Weights of a small mixture-of-experts language model, trained from scratch on English Wikipedia: 3110 steps.
Below are experts of layer 8 (counted from 0) of a mixture-of-experts language model. Rows are named gate (a neuron's input weights, with its number), up (a neuron's input weights, with its number), down (a neuron's output weights, with its number) and show model dimensions 128-191. Each number is 200 + 40 x the weight over its row's rms, rounded and kept within 0 to 999.
Before each expert's rows: "raises" lists some tokens whose logits its average output raises strongly, later layers aside; "comes after" lists some tokens at least twice as common just before its tokens as in all text. This comes from a sample of Wikipedia text that the model never trained on. Tokens count by the router's weight.

# expert 32
raises: "–", " –", ":", "-", " -", " times"
comes after: " ", "1", "2", "3", " (", "4"
gate0,211,260,219,147,212,195,223,151,151,177,193,128,198,263,228,216,207,187,225,230,294,126,199,173,180,201,236,107,190,178,123,184,146,191,180,241,177,262,143,256,160,178,269,158,250,157,221,236,230,198,224,150,248,156,201,217,170,196,173,167,196,230,130,249
up0,217,178,255,139,233,139,208,274,168,205,173,172,172,177,229,206,254,197,299,240,244,236,199,180,164,259,217,136,203,220,131,191,241,190,269,221,222,184,237,128,196,210,230,117,202,236,193,229,203,214,221,220,203,223,171,154,203,230,215,196,221,214,147,215
down0,200,174,198,181,184,201,170,164,210,185,265,153,184,217,189,153,266,100,181,243,192,174,190,177,164,54,180,253,137,220,217,231,273,267,224,203,170,198,155,205,146,180,149,285,205,212,156,132,164,189,175,185,217,256,117,158,140,192,228,212,218,164,194,235
gate1,194,185,167,174,300,257,142,230,195,140,187,178,197,141,209,254,196,233,245,151,262,218,196,143,229,267,213,250,186,210,237,200,216,220,234,172,248,191,236,220,245,242,248,212,259,235,126,204,226,161,202,214,232,239,238,183,148,143,181,169,84,200,215,240
up1,155,196,187,224,163,223,194,221,203,232,168,193,207,165,199,171,221,156,265,170,227,277,210,173,287,180,138,219,181,129,217,180,168,186,185,218,169,153,238,271,182,157,161,257,203,183,178,243,155,182,220,256,233,146,187,278,214,206,200,136,239,182,241,194
down1,181,245,227,175,231,120,210,215,211,194,222,242,225,275,183,172,203,197,259,146,269,219,215,155,162,137,236,256,224,224,207,257,184,178,280,192,158,143,179,233,217,228,181,214,258,154,210,176,232,221,270,151,242,189,246,226,187,205,199,200,188,167,168,200

# expert 65
raises: "ess", "ett", "ap", "acks"
comes after: " the", "-", ":", " of", "|", " and"
gate0,167,202,215,121,230,193,202,170,194,149,262,196,207,171,221,150,226,175,250,207,253,218,178,218,200,74,213,224,255,196,123,198,176,194,114,160,220,240,197,225,210,234,233,236,188,152,205,176,172,225,145,221,241,193,251,182,156,213,214,223,216,220,163,207
up0,138,195,232,161,274,252,190,283,218,153,213,265,166,230,150,156,183,208,211,125,162,240,221,251,116,199,207,242,193,125,135,292,145,225,198,230,198,205,203,214,168,208,208,156,238,165,200,199,219,208,138,211,217,251,260,195,184,146,200,160,243,207,203,185
down0,254,134,212,244,219,296,265,164,189,176,179,166,196,268,145,206,200,219,156,158,217,185,230,136,172,181,188,187,163,251,179,228,205,207,203,189,179,188,186,173,228,236,199,240,230,232,88,138,197,141,189,261,224,287,117,205,204,201,248,228,192,168,210,193
gate1,221,200,187,227,203,168,210,210,227,187,209,228,142,237,110,252,218,206,163,116,217,152,234,215,179,220,220,176,234,177,250,168,215,156,310,189,183,182,309,190,150,197,263,259,183,167,129,217,166,182,205,183,221,152,221,133,170,163,165,275,228,248,210,218
up1,158,213,173,233,197,198,212,211,195,225,211,222,227,177,133,162,154,198,305,234,207,206,227,139,172,182,241,202,221,189,212,174,200,132,179,219,123,238,191,217,197,224,280,242,221,193,204,136,158,133,161,166,182,163,196,234,202,228,161,216,245,206,166,232
down1,171,279,102,157,253,165,242,229,303,214,197,271,189,246,154,169,253,187,205,134,257,239,207,182,169,198,248,114,209,256,208,233,226,241,177,177,216,169,241,191,224,219,226,173,290,115,239,182,209,149,206,206,217,167,242,189,207,222,221,264,171,256,278,208

# expert 102
raises: "\n", " ", "He", "S"
comes after: "\n", "0", " (", "==", "-", "==="
gate0,219,249,171,224,260,203,200,210,156,195,239,126,260,167,230,187,187,169,224,203,177,235,248,193,138,163,263,215,219,209,122,218,178,221,195,162,245,145,169,199,120,248,163,253,144,197,202,174,220,115,195,207,265,238,165,232,169,160,135,276,143,208,179,134
up0,161,139,203,239,211,198,195,254,209,221,172,266,203,177,150,154,158,216,274,201,184,218,196,203,138,195,187,206,204,155,162,227,156,231,248,253,258,184,167,185,280,250,154,143,223,139,205,221,162,215,218,281,242,281,208,184,179,162,196,176,253,223,208,188
down0,195,210,205,166,203,221,232,218,182,160,250,186,144,257,233,117,212,216,204,185,223,279,189,219,189,169,171,172,135,184,183,257,172,220,215,183,245,109,172,234,257,130,112,237,253,136,150,138,105,196,153,167,156,201,156,208,153,131,204,213,202,214,96,218
gate1,128,185,199,215,213,170,195,198,160,152,188,234,217,249,213,218,146,183,217,138,178,227,271,133,193,204,201,286,183,225,220,196,148,253,212,172,220,208,224,213,219,254,212,191,214,218,117,168,116,186,239,249,197,225,201,142,161,176,210,210,189,214,233,153
up1,201,177,159,139,215,178,191,226,196,280,216,201,230,149,194,149,217,154,195,201,223,196,246,194,206,181,238,206,187,173,203,240,253,246,198,216,180,142,211,208,223,124,182,227,258,163,207,207,155,127,184,185,217,164,153,269,265,221,169,238,213,179,190,307
down1,174,183,260,187,193,117,253,222,202,170,185,222,225,224,293,177,269,179,253,189,263,176,207,182,174,201,242,190,167,174,188,298,170,209,219,197,218,151,197,154,173,191,175,193,258,217,205,274,167,179,260,148,207,263,209,197,276,204,195,259,236,239,214,172

# expert 110
raises: "9", "8", "-"
comes after: " ", " (", "–", "In", " In", "_{"
gate0,225,205,192,169,226,157,265,159,196,209,249,200,267,169,245,170,252,184,185,246,238,170,248,173,142,162,207,47,183,168,200,207,162,160,153,196,218,215,194,246,123,255,221,275,228,170,171,149,195,191,183,155,159,204,181,226,140,200,199,185,205,212,124,234
up0,165,128,231,153,183,259,171,235,242,152,188,215,193,203,170,216,228,183,233,226,167,227,200,190,107,206,174,133,167,176,180,187,167,215,182,261,244,294,237,146,184,170,164,170,268,237,187,280,161,205,228,192,225,226,185,150,190,169,232,127,251,203,154,186
down0,238,214,272,230,253,178,235,224,194,270,237,154,198,207,150,240,226,155,180,238,245,247,156,218,229,187,204,235,166,195,207,200,196,196,228,220,152,201,166,250,194,246,175,247,265,207,135,192,184,179,224,171,206,210,241,270,116,138,253,241,237,215,259,234
gate1,138,250,137,235,254,185,164,240,163,253,199,212,207,222,200,193,232,165,163,133,223,143,205,94,236,199,185,208,194,197,228,203,155,194,223,123,274,226,248,271,220,180,186,276,194,232,260,131,193,266,196,181,206,153,205,132,162,212,170,256,166,206,206,159
up1,237,218,239,215,239,156,244,259,166,263,267,148,221,133,191,176,183,198,206,173,208,205,211,229,189,261,163,151,157,242,222,210,232,179,219,170,190,171,270,214,143,195,167,259,237,180,170,186,165,121,240,199,226,147,267,240,257,187,228,176,222,196,245,256
down1,227,161,209,209,195,158,208,180,259,192,186,200,240,217,236,179,213,257,247,163,239,162,174,197,228,226,289,213,202,181,307,215,156,182,205,162,165,156,193,224,163,182,209,223,264,132,245,133,189,175,263,222,238,202,148,206,218,289,206,211,197,166,232,237

# expert 68
raises: "ew", "h", " k"
comes after: " ", "1", "4", "3", "2", "5"
gate0,201,278,207,173,228,223,161,166,163,175,190,175,251,249,226,210,226,140,234,205,172,115,238,213,203,156,239,140,182,187,207,216,143,156,89,170,208,215,201,253,208,225,190,241,127,225,172,151,274,223,158,145,207,225,193,203,211,287,190,228,264,239,181,167
up0,182,211,232,183,202,221,177,213,215,131,162,207,178,136,119,169,298,225,240,183,172,184,95,243,149,151,203,202,225,159,195,205,223,243,222,236,249,230,183,197,220,239,210,131,196,193,141,198,180,251,163,224,251,269,141,108,167,205,224,211,228,203,198,210
down0,230,186,203,159,240,149,201,228,224,248,248,124,247,229,166,81,215,220,195,245,182,197,190,211,170,212,236,200,180,246,252,177,121,261,224,254,230,176,178,253,221,163,206,177,173,138,155,216,159,222,192,223,171,212,204,217,184,144,187,218,80,190,157,302
gate1,192,205,247,199,253,168,195,191,198,214,151,199,165,227,267,252,208,183,206,128,173,174,192,214,140,171,221,216,200,169,244,201,219,185,180,170,228,220,174,217,222,253,203,199,234,202,175,187,148,191,251,198,214,217,237,145,189,165,158,211,176,258,244,234
up1,212,177,163,179,195,202,190,197,215,251,154,187,245,208,143,213,256,178,198,150,247,139,242,257,217,231,158,157,191,212,237,145,201,106,212,235,177,144,149,203,189,205,262,296,258,207,231,156,126,161,160,176,221,202,198,209,174,211,166,102,238,222,262,281
down1,166,219,188,184,139,226,241,195,204,211,247,225,198,192,260,173,168,201,246,196,195,198,203,228,191,179,312,186,142,262,213,223,66,256,241,230,188,178,178,234,220,220,184,241,213,159,187,185,252,188,226,245,299,233,215,121,232,280,239,194,207,217,171,215

# expert 21
raises: "\n", " However", " He"
comes after: " is", " as", " was", " =", " became", "s"
gate0,157,179,238,222,251,215,259,159,194,125,228,161,214,155,121,184,202,203,213,106,146,244,176,114,97,184,229,185,143,142,132,189,178,251,156,179,208,183,190,227,159,185,243,248,175,212,151,184,194,221,141,192,188,205,186,176,134,170,199,272,230,228,178,200
up0,154,144,245,157,243,192,231,262,185,162,264,232,180,254,172,163,217,196,175,158,167,196,153,209,128,221,191,223,190,214,160,175,95,241,208,175,208,220,201,112,259,253,231,181,241,173,217,210,219,211,196,204,235,220,168,130,163,224,194,217,227,235,245,243
down0,186,90,190,246,157,178,183,183,166,129,255,152,135,224,198,211,200,124,237,138,226,133,210,109,164,262,167,239,219,180,173,168,204,177,244,241,188,122,148,189,180,148,179,190,199,254,147,158,216,172,185,151,150,242,170,227,203,151,279,208,129,162,255,231
gate1,261,141,229,221,207,213,223,280,197,174,237,224,188,211,144,194,162,172,167,128,192,175,315,198,184,226,203,276,191,189,184,171,123,185,206,127,192,210,238,234,167,169,228,157,230,225,182,149,165,260,223,227,297,183,214,191,259,163,173,253,204,173,229,165
up1,186,264,194,150,223,242,270,264,199,230,240,157,230,131,192,190,247,177,195,181,230,161,225,162,188,247,149,185,179,168,125,174,143,239,225,219,165,148,207,150,162,233,211,258,238,177,182,213,163,105,205,172,238,232,208,210,215,244,231,117,238,205,219,234
down1,173,177,261,134,253,216,294,179,203,149,175,213,209,297,252,182,197,175,161,208,225,277,188,236,196,173,248,185,166,192,232,260,173,167,146,221,272,175,215,207,150,206,222,203,269,141,287,169,207,206,286,173,186,182,211,213,190,270,206,237,150,197,134,135

# expert 71
raises: " of", "ic", "is"
comes after: " |", " in", " of", " the", " to", " /"
gate0,271,204,189,231,214,183,140,173,238,198,179,151,200,171,185,160,233,191,222,126,190,211,231,216,163,215,272,193,204,119,122,187,164,217,191,129,216,224,169,174,158,302,252,265,209,240,235,177,225,200,233,178,229,211,275,169,156,174,242,166,208,199,204,220
up0,195,180,270,224,264,242,149,268,223,173,206,215,237,168,187,193,135,204,241,187,176,237,225,211,133,281,214,186,194,200,155,278,128,151,216,216,156,204,236,151,185,261,184,200,206,177,230,182,177,225,151,239,183,261,156,118,179,261,201,159,181,161,266,237
down0,213,155,167,248,288,190,207,192,226,229,182,194,241,229,200,170,173,148,144,213,281,240,247,187,152,165,180,183,163,255,176,198,169,218,253,242,334,197,198,239,164,188,177,200,281,223,126,171,180,174,277,224,210,280,137,170,213,134,240,242,203,211,236,246
gate1,183,243,194,171,187,153,228,214,98,194,142,173,146,230,156,171,207,221,213,128,209,197,245,120,101,275,192,253,217,222,257,190,140,194,130,136,210,232,225,176,204,176,257,175,261,188,147,243,162,223,222,175,271,151,208,147,216,212,249,219,188,226,196,142
up1,208,236,110,159,184,192,228,267,204,242,182,189,252,164,222,196,272,276,288,148,224,197,191,224,210,262,191,258,236,176,226,171,232,128,218,161,155,211,198,179,174,159,199,263,216,229,212,226,163,157,172,260,227,182,204,236,200,241,179,171,236,207,211,208
down1,229,180,237,189,271,141,236,160,176,159,230,262,178,248,204,198,154,276,290,193,240,218,150,158,209,174,300,215,156,237,191,205,145,201,258,226,204,189,195,171,247,169,140,214,237,177,269,228,193,211,258,168,162,180,238,247,209,253,199,268,132,210,180,224

# expert 75
raises: "e", "ish", "el", "ose"
comes after: " |", ";", " was", " to", " /", " pr"
gate0,219,186,235,215,218,189,135,166,220,193,157,155,222,211,244,201,202,170,267,165,254,146,184,159,189,179,260,233,154,264,114,161,209,209,135,91,223,261,136,174,199,282,248,201,223,171,195,229,244,217,261,166,206,143,175,171,194,209,194,234,203,167,114,158
up0,170,219,233,261,236,209,222,176,201,133,225,216,143,170,223,154,144,179,217,246,234,195,184,159,171,244,168,224,222,170,96,198,209,191,225,219,171,216,225,166,186,249,147,157,188,214,199,221,258,174,141,239,271,215,241,85,199,203,189,210,204,144,202,201
down0,227,250,173,227,182,187,156,221,227,164,254,180,192,238,157,168,177,173,176,155,231,202,242,154,180,198,142,188,147,184,224,258,203,191,185,265,163,193,119,194,163,133,153,203,239,262,144,206,169,150,281,236,171,231,239,178,197,146,250,175,148,179,226,286
gate1,187,237,238,205,169,244,199,239,131,170,196,207,239,204,212,227,136,160,166,209,197,195,183,181,174,222,197,185,212,218,145,108,230,168,250,243,222,217,232,175,263,154,211,218,253,144,189,189,150,199,222,144,242,200,208,228,141,180,143,222,220,217,278,176
up1,144,202,147,181,245,208,169,271,179,203,186,228,184,196,181,208,212,188,267,148,223,185,207,243,154,218,235,221,224,158,254,157,228,212,175,248,215,187,194,160,233,258,123,278,249,185,219,258,118,145,214,143,217,167,204,230,196,323,209,59,244,132,222,209
down1,295,205,229,171,246,147,180,199,209,211,261,217,147,205,208,169,216,203,197,140,231,202,154,133,162,200,198,203,231,194,285,203,183,231,214,196,210,185,165,189,229,196,211,195,287,167,194,214,192,189,227,239,291,267,276,173,227,202,269,263,219,190,204,208

# expert 86
raises: "\n", " However", " He", " While", " In", " There"
comes after: ".", " ", "0", "%", " %", " Candidate"
gate0,189,192,224,184,204,285,149,154,176,239,224,174,187,175,185,211,186,161,174,218,119,169,277,113,168,196,258,213,194,206,105,174,162,229,221,205,216,183,165,221,179,282,258,229,217,179,234,196,206,166,202,182,184,188,230,209,260,145,182,223,242,193,142,251
up0,122,204,253,146,249,264,182,165,219,113,174,195,148,166,176,187,171,153,239,249,190,175,214,109,144,273,186,207,199,101,296,192,185,242,226,301,162,229,246,180,221,199,202,145,266,235,171,228,168,237,281,236,181,284,161,186,200,232,183,146,250,265,235,207
down0,240,172,254,242,218,214,163,248,242,176,226,179,191,215,138,157,189,196,207,165,247,212,239,127,147,196,198,253,184,141,221,213,191,210,193,226,211,168,109,232,240,201,170,280,118,171,170,218,220,208,212,200,210,236,212,258,159,157,195,240,124,212,267,258
gate1,149,231,186,180,217,114,231,247,176,211,202,258,159,225,163,212,155,242,174,136,187,141,178,205,177,203,263,260,242,295,222,195,164,268,206,215,196,215,236,199,288,201,220,174,215,194,117,170,164,168,165,249,248,185,177,210,183,131,155,258,180,203,254,176
up1,275,231,93,227,164,219,253,271,207,181,248,170,194,72,188,254,216,222,268,209,239,264,205,162,179,193,158,227,243,221,214,190,267,163,244,209,128,206,222,156,174,171,205,222,259,249,180,180,197,158,190,202,205,212,197,235,175,263,260,124,196,175,190,226
down1,166,188,259,220,237,111,192,218,253,230,207,216,206,258,162,162,190,175,256,149,207,195,180,139,138,209,232,208,171,206,165,245,197,168,163,123,237,200,203,200,245,229,184,185,289,218,221,289,201,162,267,251,250,172,264,186,206,239,239,176,201,184,197,182

# expert 3
raises: "\n", "==", " |"
comes after: ".", " |", "\n", ")", ").", ".\""
gate0,156,139,221,136,219,265,167,214,185,268,230,209,201,184,162,198,192,200,249,184,193,194,278,182,194,175,215,206,182,174,162,160,189,221,133,203,239,194,196,223,182,234,157,280,192,177,266,188,174,152,138,191,220,254,195,237,231,223,137,233,213,205,156,170
up0,140,193,260,244,162,156,264,197,244,164,207,253,268,184,142,196,281,246,287,200,236,207,161,156,125,239,171,224,123,101,176,266,162,224,196,272,222,251,203,186,278,232,179,140,216,245,230,238,216,209,188,226,203,251,218,173,199,202,189,230,225,220,173,183
down0,216,121,211,197,131,243,204,185,187,217,242,154,113,238,175,216,239,206,182,181,192,215,162,181,161,137,188,247,190,187,201,297,153,223,263,170,190,257,182,203,234,162,187,267,177,267,170,192,280,141,272,225,145,234,164,223,128,222,269,203,183,174,207,225
gate1,200,244,170,193,212,171,185,221,245,180,161,264,181,178,185,229,165,198,205,98,137,166,276,194,234,193,185,255,199,255,274,181,184,223,148,184,188,187,258,187,248,138,206,229,201,185,210,139,152,246,138,269,272,178,145,145,142,232,189,230,185,172,243,143
up1,233,181,169,166,214,255,199,178,192,245,154,179,198,185,162,256,208,189,247,189,245,211,152,197,171,262,147,241,178,188,164,195,174,265,240,239,155,153,219,174,239,162,178,223,215,256,183,139,177,141,214,142,231,184,169,280,229,209,161,144,295,205,191,133
down1,259,160,213,163,246,193,263,217,206,208,121,181,150,198,232,123,159,226,266,173,268,234,223,229,245,225,262,285,183,215,185,201,128,262,185,242,231,154,256,184,258,162,297,181,233,171,230,189,210,151,212,200,182,251,229,182,150,205,203,274,237,231,196,221

# expert 44
raises: "→", "^{", "?"
comes after: " |", "|", ":", " in", ",", ";"
gate0,166,175,232,213,188,173,214,207,134,194,183,147,244,218,168,208,228,227,237,218,174,136,161,200,159,123,219,159,245,261,134,224,174,219,176,158,214,195,205,218,132,212,279,211,196,243,235,202,268,186,170,217,211,171,182,223,203,221,205,231,196,238,137,200
up0,200,150,157,150,209,176,195,230,225,178,222,248,220,174,165,184,197,231,317,211,143,183,188,185,181,204,185,255,246,163,164,266,173,220,189,218,273,250,139,143,201,249,170,116,264,248,263,222,266,184,244,232,230,286,171,185,210,239,172,155,226,214,220,233
down0,247,168,133,246,181,203,194,203,222,238,181,209,169,162,198,206,200,209,195,179,169,244,163,192,154,172,167,197,164,153,164,250,135,185,258,253,166,118,215,179,215,185,99,205,235,165,94,177,254,189,179,189,220,135,171,217,191,214,229,186,187,202,253,195
gate1,158,230,184,202,210,198,204,327,176,145,173,222,216,188,267,156,195,245,184,104,169,203,242,193,190,208,257,239,185,175,248,178,161,138,196,198,209,218,180,211,284,245,232,199,244,202,153,221,212,232,163,161,227,170,228,179,153,131,207,237,147,224,181,160
up1,245,247,145,158,168,217,205,273,175,217,218,176,201,164,211,243,169,210,235,154,184,187,233,192,195,246,191,195,231,199,198,158,215,186,173,198,172,243,187,191,219,218,182,289,228,240,196,170,145,215,246,169,193,179,187,235,154,243,195,148,219,205,186,199
down1,237,132,211,183,237,123,279,188,161,187,232,178,255,223,296,178,161,174,278,249,227,214,121,269,186,179,265,170,166,236,101,304,142,211,220,215,174,199,228,247,204,169,188,228,303,169,245,190,135,195,215,199,202,189,244,147,160,251,195,240,200,216,224,224

# expert 69
raises: "\n", " In", " He", " However", " After", " They"
comes after: "\n", "==", " ==", "===", "s", " ==="
gate0,172,205,211,231,196,309,191,240,156,164,184,212,166,199,262,178,242,165,218,130,172,254,158,102,138,196,169,215,170,204,171,172,243,199,205,203,213,209,175,207,158,190,207,222,137,185,204,232,131,272,86,138,218,186,210,177,204,182,129,229,245,207,180,167
up0,117,161,253,128,218,228,228,185,168,187,170,271,233,171,217,185,217,192,254,228,156,191,213,231,120,179,153,208,185,169,187,271,167,291,228,248,183,250,159,211,203,233,230,173,243,264,220,227,156,197,216,203,218,211,195,100,117,181,203,232,274,204,247,204
down0,242,150,181,225,249,210,166,191,211,205,195,184,187,305,131,194,139,238,183,172,224,276,222,191,165,235,179,140,145,198,189,189,180,240,171,170,199,142,164,192,206,109,227,228,211,177,253,161,224,137,266,257,176,197,146,284,287,205,304,214,140,154,215,227
gate1,179,246,255,229,245,190,197,243,187,188,181,221,215,228,234,183,162,259,242,137,222,120,247,104,217,231,163,174,169,303,211,241,138,214,221,215,160,232,272,198,166,160,192,202,241,155,212,170,189,287,178,182,225,132,231,167,240,211,192,223,219,205,235,200
up1,231,248,172,178,215,225,127,191,256,213,224,194,273,169,119,169,231,180,254,235,188,162,232,176,204,245,136,197,198,235,192,289,240,218,210,177,176,249,223,211,135,160,186,212,214,245,196,177,148,171,175,196,189,177,172,199,280,283,203,158,231,139,222,197
down1,200,167,272,206,180,191,259,214,208,190,264,210,139,211,265,171,209,168,219,214,212,203,169,157,169,200,248,172,198,185,229,184,228,243,244,251,237,189,156,203,273,190,227,207,243,197,203,248,177,128,225,219,237,202,212,254,207,205,152,187,157,248,189,131

# expert 22
raises: "H", "S", "W", "A", "Sh", "R"
comes after: "\n", "-", " \"", "′", "ac", "ight"
gate0,140,186,176,183,195,242,191,115,250,215,203,182,229,217,191,191,222,172,165,148,195,232,300,160,168,190,194,145,223,222,152,151,130,194,180,190,227,270,168,173,160,237,284,294,170,189,167,173,247,155,141,195,215,178,136,156,190,181,187,209,244,220,217,237
up0,160,135,243,196,217,176,200,189,216,137,133,263,318,178,237,188,213,230,186,211,207,223,141,195,125,164,194,188,174,118,158,219,174,227,168,209,184,216,239,229,225,235,144,154,232,186,215,189,150,201,177,248,226,236,188,171,195,171,153,192,192,207,229,260
down0,231,190,214,229,274,273,262,254,166,251,215,145,115,239,183,177,202,118,162,186,206,224,186,200,136,188,166,192,188,247,222,187,208,165,215,289,173,142,141,210,213,194,193,203,184,200,147,175,144,172,199,225,235,187,187,277,170,215,209,216,148,134,207,231
gate1,161,267,125,193,266,259,179,234,203,145,192,215,193,158,177,251,187,168,203,187,174,204,278,155,178,286,257,291,169,203,254,195,193,199,200,185,251,174,284,191,234,283,233,216,180,188,138,212,136,200,167,167,281,160,244,170,152,238,170,218,130,275,233,175
up1,192,224,172,263,184,243,165,275,129,161,229,249,271,207,170,213,255,173,222,170,197,196,198,184,196,293,191,262,180,179,145,127,235,267,161,209,192,172,205,162,218,263,141,246,230,176,173,144,215,236,137,244,182,182,220,227,233,270,206,193,241,251,210,239
down1,195,206,190,136,195,144,196,193,193,179,229,203,196,207,251,202,182,135,220,220,232,195,169,177,172,160,207,121,240,242,227,261,261,248,204,175,128,182,243,186,178,159,146,193,227,204,190,163,202,177,256,138,211,215,261,202,151,277,229,217,257,241,225,229

# expert 30
raises: "ath", "arl", "oll"
comes after: " the", " of", "-", " and", " a", ":"
gate0,195,232,201,223,166,245,235,167,267,203,248,183,231,245,167,237,174,213,190,208,193,183,224,154,148,143,233,134,186,209,80,209,216,262,227,179,252,229,239,254,159,224,201,256,197,209,207,217,199,148,184,166,282,183,200,185,163,249,166,250,239,218,99,168
up0,220,156,232,239,224,203,167,238,224,158,221,201,247,176,228,151,228,257,264,260,167,231,192,187,153,169,163,232,176,145,139,250,143,234,161,242,200,175,199,194,225,252,256,147,131,293,205,176,225,235,195,232,168,221,166,204,192,196,202,242,192,257,172,216
down0,266,191,162,212,216,207,166,232,164,248,199,180,133,279,130,158,210,185,162,183,157,215,213,170,139,146,159,254,220,217,214,141,246,177,226,202,180,153,166,206,236,130,155,241,167,192,126,256,182,235,174,200,150,226,180,204,215,219,208,207,213,211,223,194
gate1,185,200,146,177,182,223,219,193,254,218,163,336,231,180,194,242,247,234,234,86,201,111,166,169,222,221,163,211,215,237,234,158,200,214,236,164,221,200,164,189,260,230,164,157,259,210,170,201,114,212,202,194,269,179,241,185,117,206,206,220,199,172,249,163
up1,188,211,153,178,147,202,226,254,136,223,218,243,280,179,227,205,225,187,189,150,223,164,204,190,196,212,159,182,221,179,167,238,306,173,164,208,174,148,206,205,236,259,213,237,230,216,178,192,196,149,223,129,229,173,126,284,198,235,148,140,235,251,255,274
down1,260,173,152,134,246,145,290,183,216,163,260,170,210,218,290,204,189,247,218,186,254,136,161,131,196,241,236,154,148,231,209,251,195,252,288,234,143,155,160,187,238,193,190,196,282,180,282,253,207,175,160,198,260,166,196,169,247,186,152,197,174,197,221,178